Experts of a small language model.
Training: a variant of Muon for the experts, 5533 steps.
Below are experts of layer 9 (counted from 0) of a mixture-of-experts language model. Rows are named router (the router's row for the expert), down (a neuron's output weights, with its number) and show model dimensions 0-63. Each number is 128 + 24 x the weight over its row's rms, rounded and kept within 0 to 255.
After each expert's rows: a language model's description of what the expert responds to. This comes from a sample of Wikipedia text that the model never trained on.

# expert 7
router [138  93 108 119 121 152 107 121 139 116 124 174 118 124 155 100 149 155 115  79 110 113 135 162 104 121 162 143 154 155 122 110 215 134 138 117 119 149 107 123 137 131 102 128 125 124 155 105 130 145 105 147 120 151 109  90 157 137 127 103  94 137  94 109]
down0 [134 144 100 123 135 122 103 133 140 130 126 114 150 111 102 117 167 107 140 112 143 137 132 147 109 134 125 136 101 139 151 143 137 116 131  98 113 119 129 122 148 134 100 123 123 117 133 152 124 135 122 131 126 156 173 153 168 106 102 129 255 136 128 115]
down1 [127 159 131 148  75 141 110 107 150 135 130 154 143 155 116 108 123 104 163 139  95 131 135 100 123 160 132 120 117 128 106 112 171 155  96 171 104 144 119 136 150 105  93 119 144 124 145 121 118 128 113 111 150 133 130  52 163 122 160 125 145 134 141 141]
down2 [191 119 130 155 128 128 158 125 132 145 119 114 133 143 159 115 141 108  80 118  73 131  96 119 147 113 176 148 137  98 115 106  91 163 134 112  92  88 140 112  94 134 127 102 126 147 166 178 121 168 115 124 119 102 127 139 142 118 113 123 119 120 159 155]
down3 [136 133 126 119 133 142 142 148  86 131 115 147  98  94  98  84 138 143 108 140  95 125 170 122 124 131 108  93 164 105 109 129 157  88 109  93 160 118 162 115 172 138  97 154 150  94 153 164 103 111  91  81 158 165 116 127 106 142 122 132 110  99 125 132]
down4 [115 180 126 122 106 167 110 132 109 103 152  90 127 145 155 164 110 131 110 141  98 130 145 156 136  89 133 134 130 135 112  86 137  95 112 156 137 102 124 177 123 100 118 126 104 195 112 110 121 163 192 151 147 145 137 129 127 153 184 111 154 115 126 117]
down5 [160 124 103 122 155 144 140 120 123 148 146 106 146 129 132 126 104 145 113  71 107 121 122  87 133 168 147 134  97 192 147 143 170 101 109 112 117 108 141 130 116 142 116 113 141 141  95 147 158 140 119  90 105  64 117 127 141  99 105 119 208 115 123  78]
Uppercase letters in acronyms, digits in numbers and years, and Thai or Chinese characters, such as BioPAX, 656 km, 2023.

# expert 4
router [137 108 115 157 105 171  99 137 115 144 113 163 118 125 152 143 143  95 169 171 145 133 137 174 131 147 126 111 136 137 176 114 177 131 148 146 126 147 121 120 111 158 108 131 111 106 157 126 127 160  92 162 128 126 113 132 140 110 134  93  82 187  92 132]
down0 [117 120 106 126 153 148 153 124 102 101  65 133 166 155 135 117 164 120 168 104 133 137 130 153  81 135 154 122 131 128 140 100 151 113 111 149 114 128 139 109  99 135 127 123 147 130 162 145 114 155 153 163 160 174 120 141 129 154  83 123 148 122 111 124]
down1 [152 127 144 100 122 135 146 156 182  97 141  92 105 124 117 142 147 178 115 171 109 128 142  91 150 121 140 139  58 147 126 150 131 101 126 103  98 142 101 137 174  98 104 179  96 153 150 154 143 126 135  98 147 157  92 158 166 138  96 133 188 100 115 136]
down2 [138 113 140 108  92 124 145 146 138 144 115 113  97 127 143  91 114 137 104 106 101 126 129  98 147 161  83 112 135 144  93 102 102 134 115 124 144 169 170 120 131 129 138 116 103  99 129 137  86 147 135  94 117 133 143 133 124 144 111 126 237 131 122  98]
down3 [140 143 147 140 129 132 120 139 158 131 152 158 121 136  98 150 172 128 163  99 162 110 112 136 134 122 116 137  90 134  62 164 124  99 135 170 133 149 137 157 143  83 128 136 146 141 175 131 129  98 100 114 133 146 117 172  88  97 143 109 172  88 135 109]
down4 [126 138  90  96 101 129  86 106 110 122  91 109 159 123  99 159 127 118 165 127  96 141 135 141  50 154 123 154 113 141 147 123 141 123 123 147  89 134 130 173 101 127 113  95 147 165 155 150 107 113 146 128 148 157 151 146 156  79 151 102 197 161 151 161]
down5 [129 137 126 138 121 114 124 159  97 129  82  89 105 116 107  79 153 101 136 123  91 118 147 141  93 129 144 136 183 104 106 112 110 121 174 153 148  96 113 108 130 138 126 143 174 135 128 121 143 143  95 156 132 138  99 123 124 121 147 134  91 157 167 111]
Capitalized word starts and short entries in tables, lists and infoboxes, such as Hot in Billboard Hot 100, Brazil, F, S in Sobótka.

# expert 5
router [131  99 124 142 134 162 127 116 110 176 149 146  80 195 143 152 119 124 145 127 113 126  91 170 165 128 137 125 121 137 166 101 146 106 138 117  99 122 104 116 145 124 150 142 168 166 124 131 126 168 108 115 174  87 124  91 102 111 136 129  87 103 117 117]
down0 [121 138 143  81 104 124  86 153 157 135  89 118 130 102 111 134 125 139 112  79 126 114 115 110 135 135 145 122 157 112 138 121 119 159 121 145 144 152 117 157 128 110 126 104 140 193 114 124 147 109 120 135 124 127 128 111 169 135 117 158 136 114  86 141]
down1 [121 126 113 146 127 117 131 147 103 174 153 101 145 112 150 104 121 143 114  95 127 106 140  92 118  88  76 159 150 111 124 125 148 174 125  93 149 145 138 156 128 113 101 151 135 138 138 115 116 128 143 142 174 145 134 145 126 151 172 103  46  90 150 119]
down2 [111 117 108 145  78 143 122 156 160 145 105 150 154 115  69 131 152  98 107 145 134 143 103 134 144 145 139 140 104 151  92 132 113 142 188 141 142 155 184  97 114  98 122 150 102 142 132  99 110  93 127 142 155 122  96 134 128 103 103 105 117 125 104 175]
down3 [128 150 162 111 121 140 156 114 158 169 133 118 126 131 141 104 142 143  97 116  94 130 157 138 103 133 111 125 137 106 179 183 184 112 123  73  82 144 134 135 100 133 152 137 152 123 196 138 133 149 102 141 149 167 120 111 157 129 121 123 106 146 102 140]
down4 [152 136  91 126 160 135 132  97 126 114 107 150  84  89 112 112 127 160  99 112 132 100 102 171 149 121 140 166 160 177 130 147 157 163 129 141 137 109 116  99 158 167 177 127 133 141 105 139 144 128 135 116 100 132 129 162 147 136 143 132 125 125 108  87]
down5 [126  90 142 153  89 143 133 125 120 153 127  92 101 125 144  74 154 122 130  94 147 128 121 158 132 172  98 102 151 119 143 113 124 134 111 108 104 135 129 142 139 130 165 135 163 125 137  67 156 137 104 127 106 106 151 115 119 144 157 123 187 126 137 116]
Single letters or short fragments inside words and names, often consonants like b, M, J, h, such as neigh-b-ours, Pub-M-ed, W-all-er.

# expert 10
router [ 95 100  82 125 105 146 107 114 159 129 118 149 112 105  80 148 111 117 150  87 137 136 102 112 143 111 110 126 135 133 177 129 129 155 162 109 132 125 157  72 143 161  87 146 172 155 142 154 139 148 148 119 100 117 132  93 165 106  90  99 106 128 116 121]
down0 [160 119 125 206  82 135 114 128 141 146 114  68 111 139 158  76 110 133 109 139 110 115 147 132 133  98 125 112 137  97 147  98 161 129 154 167 129 131 137 129 126 118 145 136 135 138 118 140 174 131 171 116 135 166 120 124 104 179 112 111  23 103 164 123]
down1 [ 98 159 152 132 176 133 153 161 128 118 107 144 140  97 158 134 139 139 117 127 151 112 106  88 141 114 111  72 121 145 112 116 110 133 116 109 162 147 103 126 106 127 123 149 109 116 125 115 122 125 115 158 134 152 145 138 112 110 160  99 176 120 138 142]
down2 [127 141 128 131 109 130 133 102 105 138 121 152 172 106 113  97 103 144 150 125 146 130  92  99 108 169 125  80  95 133 103 145 126 121 156 137 154 123 124 147 147 103 136 138 137 102 137 153 109  78 126 143 125 122  99 143 133 147 122 117 193 130 104 142]
down3 [133 112  74  98 133 131 180 127 106 111 131 133 149 100 114 111 137 123 147  86 160  95 128 154 139 110 130 155 129 149 132 112 108 139 110 125 104 137  97 142 102 129 102 121 153 118 137 109 143 106 104  90 155 165  93 161 119 139 114 136 198 125 114 114]
down4 [ 88  61 138 119  94 110 115 121 161 123 129 110 193 117 101  70 145 121 153 135 109 146 132 166 157 132 151 137 104 113 169 140 133 142 148 104 126 130 114 111 102 133 162 138 139 105 100 156  89 135 149 146 150 138 164 101  84 113 120  96 183  93 169 126]
down5 [123 115 123 157 166  93 112 136 138  86 131 179  93 151 107 172 129 149 104 159 148 127 128 128 146 118 137 126 112 122 111 126 121 135 176 114 130 106 115 143 106 146 149 115 117 142 159 151 148 125 179 169 126 109 154 114  82 122 144 125 117 139 130 108]
Conjunctions, auxiliaries, commas and line-start list dashes, such as and, was, has been, and the dash before Molar mass.

# expert 3
router [135  61 151 140 113 148 114 108 152 126 157 188  92 137 157 138 122 133 121 123 147 140 114 150 144 128 139 109 171 123 132  97 167 133 144 106 126 133 150 144  88 140 156 119 156 132 146  93 166 184 111 107 123 136 134  93 110 152 124  90  94 135  89 101]
down0 [134  99 116 102 147 123 138 128 171 126 111 142 120 132 137 134 147 117 131 111 151 108 107 123  88 116 137 103 119 126 131  97 116  90 145 178 104 115 129 194 105 110 150 139 100 122 143 180 137 130 115 139  98 117  97 149 149 133 133 151 168  81  93  96]
down1 [109 142 153 114 136 153 102 111 114 132 138 108 202  84  98  80 134 119 104  98 172 139 160 125 142 132 127 117  88 164 156  69 137 146 147 151 140 130 111 109 138 138 104 133  95 112 113 129  85 141 110 144 127 114 123 122 139 142 129 144 182 147 138 122]
down2 [104 141 117 121 115 102 155 169 124 115 112 106 129 162 119  92 133 111 156  85 109 160 104  97 166 144 118 136  92 165 118 144 130 134 105 111 171 148 118 147 157 126 143 120 127 154 135 108 101 156 124 127  91 154  97 131 144 135 143  72 148 117 143 134]
down3 [ 76 118 149 164 128 141 138 104 139 111 108 114 133 121 116 155 176 116 161 139 110 111 127 105 140  76 128 134 105 159 138 152 125  68  88 151 113 127 111 116 127 139 102 144 136 119 145  77 146 166 170 127 174 154 157 122 158 143 144 102 161 116 102 104]
down4 [106  90 163 178 111 152 133 127 112 100  92 134 103 149 128 114 128 149 137 118 176 105 145 109 130 102 160 106 143 129  93 118 159 203 160  98 145 130 172 121 141 127 167  68 152 161 101 129 181 133 147 126 132  99 127 115 103 126 143 150 130 116 121 100]
down5 [118 149 170 111 128 155 133 130 138 116 126 121 165 119 131 115 170  87 141 124 126 122 157 108 123 120  57 143 132 129 119  89 127 126 136 121 103 111 153 106 155 158 142 114 106 114 157 145  69 114 135 101 107 140 135 131  96 126 125 134 174 167  93 127]
Opening pieces of names and words, mostly single capital letters or p/w/s after a space or hyphen, such as Padres, Sabatini, over(time).

# expert 8
router [104  92 110 116 109 145 117 139 129 141  75 136 147 108  86 146 134 127 146 119 125 133 126  98 162 136 115 116 125 138 171 111 110 157 188  89  93 140 124 106 171 127  98 158 166 180 150 121 114 139 135 115 167 124 160  88 148 140  75  97 112 156  94 134]
down0 [ 85 150 134 120 103 109 151 150 115 140 157 111 159 121 110 129 130 126 143 159 131 111 142 121 145 118 100 112 160 157 130 174 149 155 135  81 104 118 153 161 101  92 122 114 145 125 118 144 112 163  96 120 123 131 109 187 157 178 119 113 142  99  91 116]
down1 [100 151 119 134 116 152 133 105  87 152  76 155 123 108 136 129 131 140  99 173 117  96 123 137 112 136 122 123 115 121 167 135 195 133  98 149 138 132 114 116 143 143 141 150 154 109 143 112 111 114  96 158 168 164  78 169 135 164 121 145  23 139 141 104]
down2 [125 159 132 158 145 137 145  99  82  86 144  92 147 142 132 102 132 118 146 105 143 143 118 126  93 169 149 152 126 138 148 159  99 142 147 120 135 107 136  98 136 142  70 125 118 126  88 137 127 151 185 124 123 114 165 131 127 106  97 129 211 159 150 129]
down3 [157 123 141  94 134 122  90 102 139 143  94 137 137 112 135 152 139 103 106 115 135 126 118  64 161 110 135 145 130 105 132 145  94  88 128  75 112  79 145 115 158 158 103 107 126 119  94 107 115  99 114 130  87  75 144 142 106 142 105 128 120 135 162 146]
down4 [ 85 143 115 118 174 106 125 112  52 127 143 116 155  98 128 126 124 144 104  93 113 159  99 122  93  85 112 136 118 119 112 104  97 110 124 104 128 145 101 155 117 119 147 150 180 151 134 120 115 167 136 152 127 125 169 156 134 114 118 118 194 105  99 134]
down5 [132 131 141 124 139 107  87 140 161 118 130 148 154 173  99 127 133 104 110 116 141 122 123 168 118 154 110 127 110 131 115 146 100 145 154 141 142 105 111 109 106  91 141 125 161 150 148 116 132 102 100 117 128 174 103 136 156 135 147 127 134  73 107 138]
Function words in running prose, mainly the, of, a, in, to, with, and table bars, such as at a university, rescued by a.

# expert 14
router [161 126  98 134 118 133 103 148 116 112 125 169 102 125 145 133 141 121 138 125 117  85 111 120 126 135 104 140  95  90 143 128 136 140 163 151  98 118 110  96 157 168 136 112 175 154 146 157  92 118 107 182 150 128 126 115 120  85 118 155 114 122 134 140]
down0 [142 111 119 136 104 118 152 139  74  88  88  79 110 145 105 155 134  73 166 151 108 101  89 117 103 142 166 122 125 130 129 172 131 115 153 136 105 146 144 144 153 160 131 129 124 124 125  97 132 111 148 122 143 150 144 181  83 138 163 120  88 130 145 136]
down1 [121 147  82  99  89 133 100 164 123 154 140 164 104  91  75 153 148 155 126 142  85  95 174 114  97 122 128 114 118 137  98 139 131 116 122 107 173  89  86 153 107 114 135 159 113 107 122 118 148 122 137 129 129 155 127 113 142 109 118 163 170 125  88 157]
down2 [126 154 138 116 147  63 116 107 110 111 170  97 119 112 146 108 156 160 113 105 160 114 110 134 134 133 134 167 140 119 127 139 128 130 150 130 109 158 162 103  96  85 126  94 133 146 104 157 156  92 140 159 146 152 146 165 120 116 146 178 185 115  90 115]
down3 [111 100 102 145 103 150 151 156 143 109 124 113 111 134 136 149  92 121 127 128  61 116 149 150 101 117 120 125 166 163 164  66 128 142 154 136 152 109 147 112 121 129 122 160 134 145 141 151 139  98 106  93 152 157  99 137 122 184 114 142  92 121 108 128]
down4 [120 149 119 142 122  97 143 131  85 131 136 125 149 160 118  68 105 151 126  95 104 133 168 110 140 155 123 136 108 143 157 124 129 143 112 127 153  88 137 147 133 109 128  93 145  90 129 119 129 164 126 155 128  96 121 159 114 146 135 149 203  97 125 109]
down5 [111 123 167 126  78 129  78  99 140 114 145 161 119  97  99 130 178 158 131 157 121 128  92 151 122 111 136 136 163 116 126 103 133 152 112 104 167 131  98 141 110  99 124 123 154 124 135 125 123 116 136 147 111 162 109 105 111 134 126 146  94 128 165 169]
Final pieces of personal and place names and some nouns, such as hen in Stephen, red in Alfred, ett in Beckett, son, ley.

# expert 0
router [142 102  88 145 126 105 124 129 153 119 101 168 130 147 125 117 151 116 161 107 156  97 123 158 121 123 133 153 110 130 105 117 132 145 140 112 129 154 128  86 125 165 117  99 144 133 149 154 102 156 126 193 152 159 123  94 129  84 108 128  84  94 109 111]
down0 [133 104 113 168 116 147 156 153 123 161 157 130 115 127 161 121 137 130  87 141 128 113 104  89 152 123 102 146 113 122 155  92 149 121  93  85 136 127 141 124 140 137 143 163 123 112 138 139 162 121 150 192 161 129 114  87 145 166  99 170  93 148 115 124]
down1 [115 141 128  96 115 142 104 153 110 134 128 109 125 133 157 109 114 160 178 119 148 122 150 128 159 117  98 154 122 181 144 147 107 133 145 105 120 113 133 120 135 134 115 125 132 126 148 116 137 139 164 145 130 129  95 126 110 137 147 134  83 147  94 152]
down2 [ 85 135 131 142 136 107 124 124 167 114  96 127 113 137 127  95 120  82 115 147 155 141 167  76 136  93 120 132  98 131  89  91 161 160 155 111  96 130 150 105 122  96 136 126 157 101 141 161 139 111 112 117 173 110 122 149 167 104 111 117 194 203 131 130]
down3 [114 133 120 160 125  77 116 137 129 156  92 106 157 149 141 104 118 151 154  91 162 135 134 122 116 119 135 116 134 144 115  81 122 155 132 144 161 147 107 142  98 148 131 124 149 102 147 121 125 111 139  95 167 132  90 157 150 166 136 128 118 135 124 110]
down4 [120 131 102 123 133 106 140 134 128 157 127 110 130 167 157 120 119 132 123 144 125 120 161 118 120 120 183 115 157 123 147  79  84 128 111 142 136 128 156 147 150 104 125 149 129 155 103  96 155 101  82 129 151 121 141  99  96 105 139 145 204 126 115  96]
down5 [105 130 153 150 141 138  91 112 130 142 134 138 137 150 135 106 122 126  97 137 172 128 160 126 177 134 115 195 103 126 141 179 118 114 151 130 133 172  79 122 109 100 137 126 124 140 154 132 152 127 106 117 117 144 146 134 119  86 147 134 196 101 154 124]
Single digits and number pieces, mostly in tables, years, scores and counts, such as 1970, 12,763, Season 3.

# expert 2
router [122  94 133 148  91 137 119 149 151 145 133 135 126 165 101 162 106 131 125  86 143 118 155 140 133 141 154 113 192 121 136  82 145 129 136 115  92 105 123 104 105 155 172 127 151 160 119 126 143 160 157 136 176 160  99 117 127 106 118 121  89 134 107  91]
down0 [135 124 145 106 131 139  70  97 125 120 105 159 139 109 160 105 114 140  80 138 119  88 114 115 106 139  93 171 159 127  92 116 113 109 129 107 115 116 131 108 138  87 143 125 122 131 114 147 109 146 130 131 129 167 112  80 144 148 128 149 138 158 117 119]
down1 [144 121 140 111 169 104 140 110  75 132 142 163 128 147 151 144 134 147 180 150 114 100 148 142 106 127 111 106 158 120 132 101 149 162 132 129 149 123 113 150 100 132 132 101 137  95 129  70 111 128 149  86  94 137 108  82 129 127  91 118  93  77 121 128]
down2 [ 99 133 142 109  98 156 137 112  80 123 159 106 122 168 144 141  88 150  59 137 151 112 150 139 150 107 126 109 147 140  81 129 147 135 116 136 110 133 135 153 111 129 151 116  93 132 149 147 123 146 115 142  76  74 155 144 140 187 154 182  91 131 148 123]
down3 [102 103 115 131 174 147 130 147 127  82 153 107 110 135 116 135 134 102 110 140 114 127 146 117 147 148 131 100 162 138  68 117 150 138 168 142 147  99 127 153 137 114 148 101 105 115  72 120 107  94 131 107 128  95 105 117 136 113  80 130  84  90 161 124]
down4 [146 105 166 126  91  89  98 108 156 110 179 183 115 145 164 131 140 159 102 187 142 112  96 106 130 126 120 119 127  80 137  69 101 109 146 105 163 127 127 103 142 140 147 118  97 139  91 114 126 146 111 125 152 107 135 135 131 125 138 131 137 144 134 159]
down5 [122 122 166 135 146  92 163 131 138 139  88 161 171 124  98  98  91 144 115 112 147 108 132 126 123 138 146 104 106 128 129 117 152 118  99  96 195  89 101 109 148 141 141 133 146 128 105 120 124 137 117 184 117 111 111 160 143 140 124 134 152 105  56 110]
Short first pieces of words split into subwords, mostly after articles or prepositions, such as con in disconnect, f in uncomfortable, cont.

# expert 6
router [122  96  97 186 129 135 120 155 156 154 155 140 133 160 115 148 128 144 145 167 114  97  95 168 140 117 151 125 134 146 148 114 118 118 161 131  95 172  98 146 186 148 152 126 107 109 166 125 127 145 111 173 118 133 114 113 131 106 154 146 103 152  94  98]
down0 [151 125  90 154 143 139 128 137 103 117 164 126 140 125 135 130 117 129 122 128 120 147 133 116 109 148 141 105 171 118 123 122 128 182  92 124 169 122 128 109 133 174  92 122 181  99 108 155 114  76 134 118 156 152 147 140 120 127 107 126  61 156 103 127]
down1 [128 144 148 139 117 111 133 121 121 125 145 161 101 103 153 144 117 103 187 115 111 165 163 160 114 132 167 158 151  65 152  83 145 118 120 102 103 107 133  92 125 169 176 123 128 145 138 152 145 182 122 119 111 108  74 163 127 102 137 102 102 128 138 116]
down2 [174  76 105 110  57 104 151 129 146 129 124  71 112 160 130 124 153 133 118 154 100 119 147 128 149 120 118 122 123 143 134 130 148 132 135 122 132 144 102 147  90 124 128 102 120 149 136 114 157 146 147 130 137 112 121 100 138 133 171 166 119 105 159 154]
down3 [165 112 155 104 101 196 137 110  93 127 120 118 143 143 121 102 133 134 146 138 178 107 136 127  88 140 130 141 113 167  95 126 118 124 135 131  98 147 149 103 134 134 106 119 141 103 122 139 115 157 137 115 100 116 139 150 152 112 136  91  90 146 102 140]
down4 [153 169 111 113  68 131 164 125 147 118 118 111 150 111  94 148 152 125 121 118 101  91 124 114 125 118 127 136 124 121  93 138 165 132 160  98 166 174 156 150 117 154 137 105 151 106 183 130 162 124 109 105 144 104  74 132  99 149 124 157  87 136 131 123]
down5 [ 99  76 183 149  96 136 122 120  90 110 107 141 115 109  91 164 124  90 143  96  79 131 137 105 120 133 132 130  99 118 138 167 123 100 143 147 103 128 131 111 116 110 154 161 116 114 102 100 131 114 128 159 107  99 185 143 119 108 131 135  91 165 157 146]
Interior or starting word pieces, often capital letters or consonant clusters, in names and rare words, such as yl in Phylum, ph, anc.